config.yaml
n_layer: 10
d_model: 384
n_experts: 48
experts_per_token: 4
d_expert: 96
d_shared_expert: 0
activation: "swiglu"
moe_layers: [0, 1, 2, 3, 4, 5, 6, 7, 8, 9]
router_score: "softmax"
normalize_top_k: true
routed_scale: 1.0
balance_loss: 0.0125
balance_bias: false
router_z_loss: 0.001
router_bias: true
init_std_router: 0.0276
lr_router: 0.000684
vocab_size: 16384
norm: "rmsnorm"
norm_eps: 1e-05
tie_embeddings: true
optimizer: "muon_variant"
lr: 0.0107
beta1: 0.9
batch_tokens: 131072
seq_len: 1024
train_tokens: 522100000
steps: 3984
dataset: "wikipedia_en"
Below are experts of layer 7 (counted from 0) of a mixture-of-experts language model. Rows are named router (the router's row for the expert) and show model dimensions 288-383. Each number is 128 + 32 x the weight over its row's rms, rounded and kept within 0 to 255.
Before each expert's rows: "gets" lists some tokens that make up at least twice as much of what it gets as of all text. This comes from a sample of Wikipedia text that the model never trained on. Tokens count by the router's weight.

# expert 17
gets: " of", " in", " at", ",", " from", " de"
router [149 135 145 149 134 130 150 103 150 114  88 142 134 124 163  94 144 128 105 146 152 149 184 141  81 131  72 127 104 146 140 112 138 146 135 124 119 133 173 169  76 130 124 114 144 103 145 108 140 154 181 134 128 108 102  64 145 111 178  95 155 151  59 131 107 150 128 194 118 121 127 114 152 168  97 145 131 122 169 132 159 152 137 144 122 214 114 204 150  83 133  55  57 145 105  96]

# expert 7
gets: " in", " of", " on", " from", " as", " at"
router [118 127  96 159 101  78 176 106 134 143 122 141 152 117 119  96 105 140 111 149 138 137 195 137  83 107 120 138 103 147 153 104 101 152  94 134  93  97 202 152  81 127 199  95 155  98 138 142 137 178 181 111  81 108 155  98  94 147 145  84 117 142  96 163  96 176  83 149 104  94 201 145 123 104 101 116  86 171 172 122 151 115 104 112 110 150  81 168  96 114 124 124 120 165 107 129]

# expert 4
gets: "|", ";", " made", " Total", " released", " Born"
router [136 165 117  99 132  90  82 139  83 189  99 145 162 115 166  98 110 161  93 167 196 174  69 138 106 114 127 174 114 107 128 165 174 107 127 128  96 112 162 141  80 131 176  86 147 126 170  83 120 130 157  96 110 132 102  83 129  90 160 146 139 121 110 162 115 172  75 162 144 113 204 117 117 145  96 146  95 158 159  77 134 172 135 133 114 151  94 163  98 136 106 122  98 139  82 152]

# expert 37
gets: ",", " that", " which", " and", " when", " but"
router [187 161  85 189 136 123 113  72 134 143 105 151 139 102 147  92 133 146 106 124 110 159 133 137 154  71 130 184  65 181 134 116 104 124 111 157  89 124 213 147  97  84 164 125 134 131 114 125 178 104 137 121 136 114 148 123 115 135 171 126 172 143 101 121  81 136  93 158 129 119 138 130 108 187  86 126  75 157 164 158 132 147 103  97 166 167 132 146 124  97  96  88  94 158 160  97]

# expert 36
gets: "–", "%", " San", " served", " took", " back"
router [174  96 123 150  96 106 138 124 127 157 106 122  92 130 184 164 128 163  85 129 148 126 142  95  67  99 117 173  55 159 169 160  94 145 140 128  86 128 122 150 100 130 115  77 161  34 151 108 192 183 110  64 128 112 145 110 156 127 174 107 146 152  57 204  83 154  86 197 142 101 124 125 155 149 113 170  94 153 120 140 129 134  91 124 134 168 143 143 131 121  22 165 163 139  67  80]

# expert 29
gets: " the", " The", " New", "The", " a", " new"
router [181 144 142 126  93 140 110  54 144 159 116  52 149  89 151 118  80 137 126 140 164 154 130 123 110 104  84 157  45 164 131 173 108 125 122 172 117 119 148 171  91  79 127 124 142 106 171 101 101 138 155 118  87  64 175 110  89 107 131  89 124 179  89 132  95 128 137 151 159 101 138 107 130 192 126 133  88 178 189 150 172 178 139 104 175 162 125 168 115  70 122 109 122 152  92  87]

# expert 13
gets: " to", " was", " is", " not", " be", " had"
router [167 166 107 148  96 125 133  84  98 115  66 153 193 101 149  81 133 164 102 172 137 124 131 125  90 118  59 173 120 186 162 159 115 124 129 154 121 124 164 159  74 118 106 109 107  83 111  82 168 142 109 144  90  98 148 124  95 118 161 111 159 165 118 189  73 161 134 177 153  54 119 149 119 172 125 144 131 166 158 142 197 128 118 120 136 128 122 144 128 116 109 110 113 147 148 107]

# expert 6
gets: " 1", " 2", " 3", " 4", " 6", " 5"
router [168 147  88 137  85 115 148 155  87 156  99 179 144 112 128  90 151 152  77 164 187 154 141 168  86 125 131 169  63 173 140 136 122 134  60 181 119 113 120 154 120  76 166 130 173 119 144 109 156 127 158 122 124 129 171 102  59 132  97 103 120 166  68 162 119 136 100 116 118 112 147 122 152 139  96 144 125 160 149 162 140 176 116  80 162 124 108 232  83  88  81  96 118 147 107 112]

# expert 5
gets: ")", "\"", "}", "%", "C", "V"
router [174 120 109 143 145 111 143  98 152 139  76 136 158 163 125  65  78 171  91 138 151 187 135 138  95  76 119 168  95 135 128 133  92 180  75 128 113 132 137 133  84 102 146  68 166 100 130 101 172 157 174  64  79  74 112 129 109 115 147  99 188 158  78 110 106 139  98 144 118  93 152  97 174 162  63 142 106 198 150 143 189 126 105 117 165 129 141 166  74 123  77 145 152 161 130 109]

# expert 2
gets: " |", ";", ":", "born", " —;", ");"
router [149 161 108 115 126  96 170 131  67 177 103 116 105 112 181  82 106 131  83 177 131 135 118 152 121  79  71 202  90 124 122 127 123 158 133 157  89 144 191 178  94 147 151 130 144  90 171 120 172 160 135 102 141  73 141 133  60  74 135  91 146 146  88 158 129 192  85 124 143  85 120 121 148 163  58 146 108 183 177 158 141 181  97  92 177 159 120 119  87 101  80  98 179 190 136 112]

# expert 18
gets: " (", "\"", " \"", "á", "(", "а"
router [131 154 153 166 122  96 152 123 145 182 127 140 128 147 165  89 116 136 110 150 155 144 136 136  86 120 126 133  64 114 125 121 132 167 110 144  82 123 127 133 120 123 171  76 123 140 171 102 140 158 155 101  94  93 165  92  82  94 140 111 147 157  49 182  90 135  78 133 128 125 122 123 111 149  60 111  64 131 139 113 156 164 124  65 141 142 138 144  95 133  82 127 115 172 101  55]

# expert 15
gets: ",", " and", "),", ";", " he", " or"
router [186 168 138 151  98  88 134  65 112 137  96 126 166 113 144  80 125 150 121 193 147 151 161 146 117 111  52 122  72 217 147 170 124 186  90 170  65 112 174 156  82  80 145  92 153 121 165  89 162 162 151  91 103 139 113  93 114  87 160 121 188 168 131 114 133 158  95 136 176 135 191 143 185 186 114 151 106 169 157 168 182 162  97  91 130 167  73 139 101 111 156  73  75 119 108 104]

# expert 8
gets: "\n", " |", " (", ")", " District", "″"
router [135 167 125 156 114  89 104 135 116 133  74 134 173 128 200  94 111 130  72 182 140 160 158 149  99 145  43 183  89 130 173 165 139 162 104 182 116 107 198 162 107 118 143 111 193 125 145 117 149 139 184  73 124 151 154 140  94  73 175 102 146 170 105 145 118 133 102 162 131 105 157 134 133 138 153 128 115 167 180 144 137 214 105  63 171 111 105 140 100 122  76  99 124 110  75  79]

# expert 21
gets: ".", "\n", ").", "==", "\".", " =="
router [159 159  90 164 109 141 120 140 116 153  64 144 180 108 183 141  80 160  82 145 153 192 173 170  94  92  69 177  90 154 104 163 125 162  87 147  59 127 171 140 141 120 128 134 138 117 140 111 194 136 182  93 119 106 113  61 111 116 130  66 142 141 105 133  92 127 109 131 117  51  86 171 170 108  87 149 116 194 124 157 150 141  87  91 146 123 113 134  76 103 109 112 127 162  80 112]

# expert 10
gets: " was", " is", " were", "0", " are", "6"
router [161 162 154 161  94  77 119 131 130 107 105 138 224 108 103 105 135 146 106 194 201 114 141 141  80 128 117 187 102 150 121 173  92 139  52 145 112 120 134 158 110 103 135  91 145 101 111 134 188 177 135 121  75  78 113 126  77 120 168 110 119 157  81 140  71 157 149 145 174 101 111 157 141 177 102 133 109 180 155  90 114 154 116 119 149 124  80 137 146 127 118  98  71 191  94 112]

# expert 25
gets: ":", " |", "-", "|", ";", " St"
router [176 157 145 149  83  85  98 113 134 151 103 136 139  88 197  99  79 153 146 149 150 178 138 213 153 117 134 126 109 147 154 140 120 153  46 159  55  90 123 158  92  71 170  86 115  87 205  78 138 138 125 123 123 135 167 137  99 144 156 125 114 137 124 153 132 150 125 141 150  70 134 131 105 139  89 102  91 120 129 166 133 128  67  88 143 134  99 157  70  99 129  69 144 168  99 123]

# expert 0
gets: " 3", " 2", " d", " 4", " two", " 1"
router [147 122 106 191 102 148 160 134 125 153  92 143 134  70 170 119 124 128 103 112 139 179 132 154 119 163 100 191 100 200 179 153  82 124 102 124 131 114 136 135  93  93 123  95 172 110 142 135 154 120 156  77  97 103 213 146 124  91 107 103 117 176  69 120 112  91 159 142 154  89 112 148 141  98  93 170  71 114 179 101 187 152 113  87 110 143  93 158 131 124  98  46 115 143  87  95]

# expert 9
gets: "\n", "|", " an", " The", " \"", "The"
router [206 140 121 115  69  88 122  62  95 153 118  93 137  70 165  94  83 108 150 129 138 155 172 128  89 100  81 163 134 133 172 173 120 184  67 132  96  59 151 178  20 146 181 154 113 124 161 132 134 136 156 116 126  97 186 116 150  65 140  97 137 157 128 162 129 161 112 132 127  67 137  71 143 128  92 162  76 117 140 150 126 151  36  74 131 170 147 140 128  94  64 154  98 145 129  86]

# expert 11
gets: " |", "T", " A", " United", ")", "N"
router [183 177  81 151  82 122 140  98 106 135 103 125 179 118 166  94 104 128 113 143 138 198 130 192 109  96 144 148  52 161 128 167 113 115 102 126  73  85 158 163  92 118 118 133 142 134  86  74 192 134 127 118 110 116 151  88 115  82 124 121 124 181  51 139  93 175  98 136 145 125 118  78 143 158 120 187 116 145 149 155 187 152  96 128 166 130 133 174  74  54  98 117 100 139 112  84]

# expert 32
gets: " the", " a", " The", " first", "The", " its"
router [122 102 145 144  71  88 155  62 131 150 119 106 132  92 149 124  75 155  80 170 151 137 129 163  99  83  81 145 116 120 104 107  86 192 107 136 124  92 162 146 128  89 195 115 160  71 176  83 155 144 171  90 104  85 169 141 114 115 157 120 113 144 110 169  71 174  93 147 143 100 153 125 154 136 129 146  64 171 157 123 145 162 136 118 158 119 144 135 123  65  75  94  65 131 133 113]

# expert 23
gets: "-", " \"", " (", "–", "/", "°"
router [177 152 149 170 110  71 115 110  93 151  99  96 174  70 108 169  97 112  99 141 159 126 145 124  61  96 131 166  96 164 148 160 128 137 116 168 121  87 159 131 129 124 133 115 163 119 142 119 178 108 159  73 156 112 111  96 144 172 137 134 131 162  98 154 101 154  88 176 128  57 132  76 137 116 121 126 170 128 103 156 122 134 139  91 144 173 103 152 102 106  95  96 130 135  56  78]

# expert 28
gets: " the", " The", " a", "'s", " his", "The"
router [134 148 151 155 117 115 124  84 130 155  90  97 162 115 156 146  88 146 115 124 147 138 127 134 131 104  77 138 104 168 165 123  68 189  95 138 113  87 151 136 119 134 173  84 154 114 153  93 102 144 158  71 113  98 151  96  87 104 153  87 133 141 133 146  86 136  85 145 141  86 123  97 138 137 103 180  71 157 214 152 143 165 106 115 161 126  88 202 113 103  85 166  77 142  77 102]

# expert 1
gets: ".", " S", " P", " M", " R", " B"
router [125 132  90 190  93 134 148 111 136 164 129 112 178 111 189 103  93 130  79 135 162 197 119 193 115 106 116 145 132 168 129 118 108 155 126 162 108 118 135 124 131 147 122  73 160  99 142 117 160 123 197 119  70 117 144 110 123  86 134 112 153 150  97 172 119 130 114 173 136  79 122 129 105 118 144 153  74 153 137 116 136 123 143 140 116 166 148 173 108 104 127  75 169 198 112 100]

# expert 20
gets: "-", " for", " to", " of", "=", "|"
router [110 168  68 142  88 118  91 108 122 163 105 134 131 100 185 128  72 140  55 107 171 123 148 169 118 106  83 140  80 151 167 124 107 150  75 141  52 132 128 114  93 129 141 143 188  73 155 100 170 140 157 111  96 121 174 144  55 100 161 103 121 155  80 138 131 167 105 131 163 134 183 150 131 160  91 157 131 158 113 174 172 130 134  94 153 129 122 145 118 133 110 100  94 143 126 111]

# expert 27
gets: "==", "\n", "===", " also", "====", " =="
router [131 141  77 131 111 119 125  79 151 155  86  97 180 140 180  67 127 161 125 132 136 169 145 123  89 104 137 132 111 158 110 168  96 130 128 148 119 117 146 140 141  95 130  85 216 120 145  74 201 178 120 129 114 101 168  45 118  88 162  92 198 174 107 156 126 152 110 162 124  78 107 154 167 131  79 147 110 142 137 150 157 141 134  92 118 156  99 176 135  71  92 108 107 140 135 128]

# expert 43
gets: " he", " b", " He", " ", "ro", "-"
router [183 122 104 197 103 151 128 123 117 134  76  96 119  83 123 104  77 177  59 162 138 166 122 154  97  97 108 169 101 158 162 169 104 115  79 165 101  99 143 162  83 110  88 120 137 106 144 129 164 160 172  75 108 132 161  78 123 138 107  92 161 126  59 158 112 101  68 171 149 101 132 135 158 152  81 188 139 127 135 142 162 151 104 152 119 100 106 131 121 110 129  99 100 149 106 114]

# expert 3
gets: "\n", "'s", " \"", " his", " a", " her"
router [156 117 115 142  74 129 127  53 114 107  89 103 135 116 120 139 116 131  76 141 101 181 138 192 147 110  99 175 161 140 123 182  80 148 126 162 129  70 174 138 159 122 157 152 121  92 113 120 158 181 185  98 141 118 173 104  98 149 158  63 152 143 131 169 112 144  91 128 127 125 210 168 128 142 146 226 112 126 114 119 161 154  93 102 112 154 148 132 145 142  76  75  89 145 108  97]

# expert 22
gets: ",", " in", " the", "|", " In", ":"
router [145 129 137 131 109 110 159  70  85 136  73 191 129 133 156  92  79 110 113 161 142 105 160 122 102  84  73 130  70 158 201 139  77 179  75 178 136 108 141 127 115 121 136 135 173 137 152  73 139 164 143 149  80 123 142 119  95 105 110 122 157 154  73 203 115 133 109 144 134 110 186 111 126 103 133 103  96 154 173 103 152 156 103  99 117 142  61 165 103 141 133 125 118 107  61 131]

# expert 26
gets: " |", " a", " by", " with", ",", " of"
router [147 148 122 135  99  89 195 121 126 126 104  71 132  68 148  70 108 141 142 145 144 140 151 119 101 147 113 165 105 189 150 129 160 132 135 163 102 113 164 175  84  91 160 116 139 109 149 117 123 161 161 124 140  97 131  94 131 133 137 109 125 178  97 135 111 157  91 116 164 107 120 132 116 171 132 116  70 187 129 141 212 182  58 115  98 196  77 188  88 131 120 134 114 166 122 119]

# expert 38
gets: " ", " W", "-", "w", "W", " t"
router [144 154  73 181 126 133 135 100  81 174 107  28 178  98 146 119 105 166 108 140 136 173 113 120 105 141  89 118 136 203 154 151  91 135  63 124  99  92 148 131 151 192 141 107 163 102 170  85 191 160 136 106  96 140 140 124  72 107 195  55 167 134 102 136 159 155  87 132 164 116 111  82 117 137  96 169 113 109 174 126  92 197  68 160 131 173  95 134 153  95 108 101 142 183 130 127]

# expert 14
gets: " ", "b", "ar", "ol", "l", "ul"
router [182 155 133 135  59 124 149 124 165 175 122 103 178 164 156 143 169 168 102 151 123 199 180 167  66  64  69 118  78 157 184 185  82 151  86 148 100  44 173 187 140 113 117 113 112  80 161  98 111  90 106  84 138 102 164  80 135 128 176  97 161 113 131 147 112 167 100 154 109  84 153  72 162 175 116 144 100 199 119 109 132 154 130 106 163 192 172 131  58 109 113 147  80 113  79  49]

# expert 12
gets: "\n", "-", " |", " by", ":", " President"
router [149 163 112 100 112  74 121 120 117 128 111 114 145 108 204  87 102 143  76 100 120 120 112 123  92  50  78 144  55 144 136 140 127 121  81 127  68 144 170 179  71 151 139 114 153  87 176  94 149 173 140  83  95  97 142  83 134 121 128 101 153 160 109 173 137 162 121 173 107  87 150 165 152 196  82 122 107 133 133 151 121 144  50 114 135 188  99 156 113 127  86 106 155 141 116 121]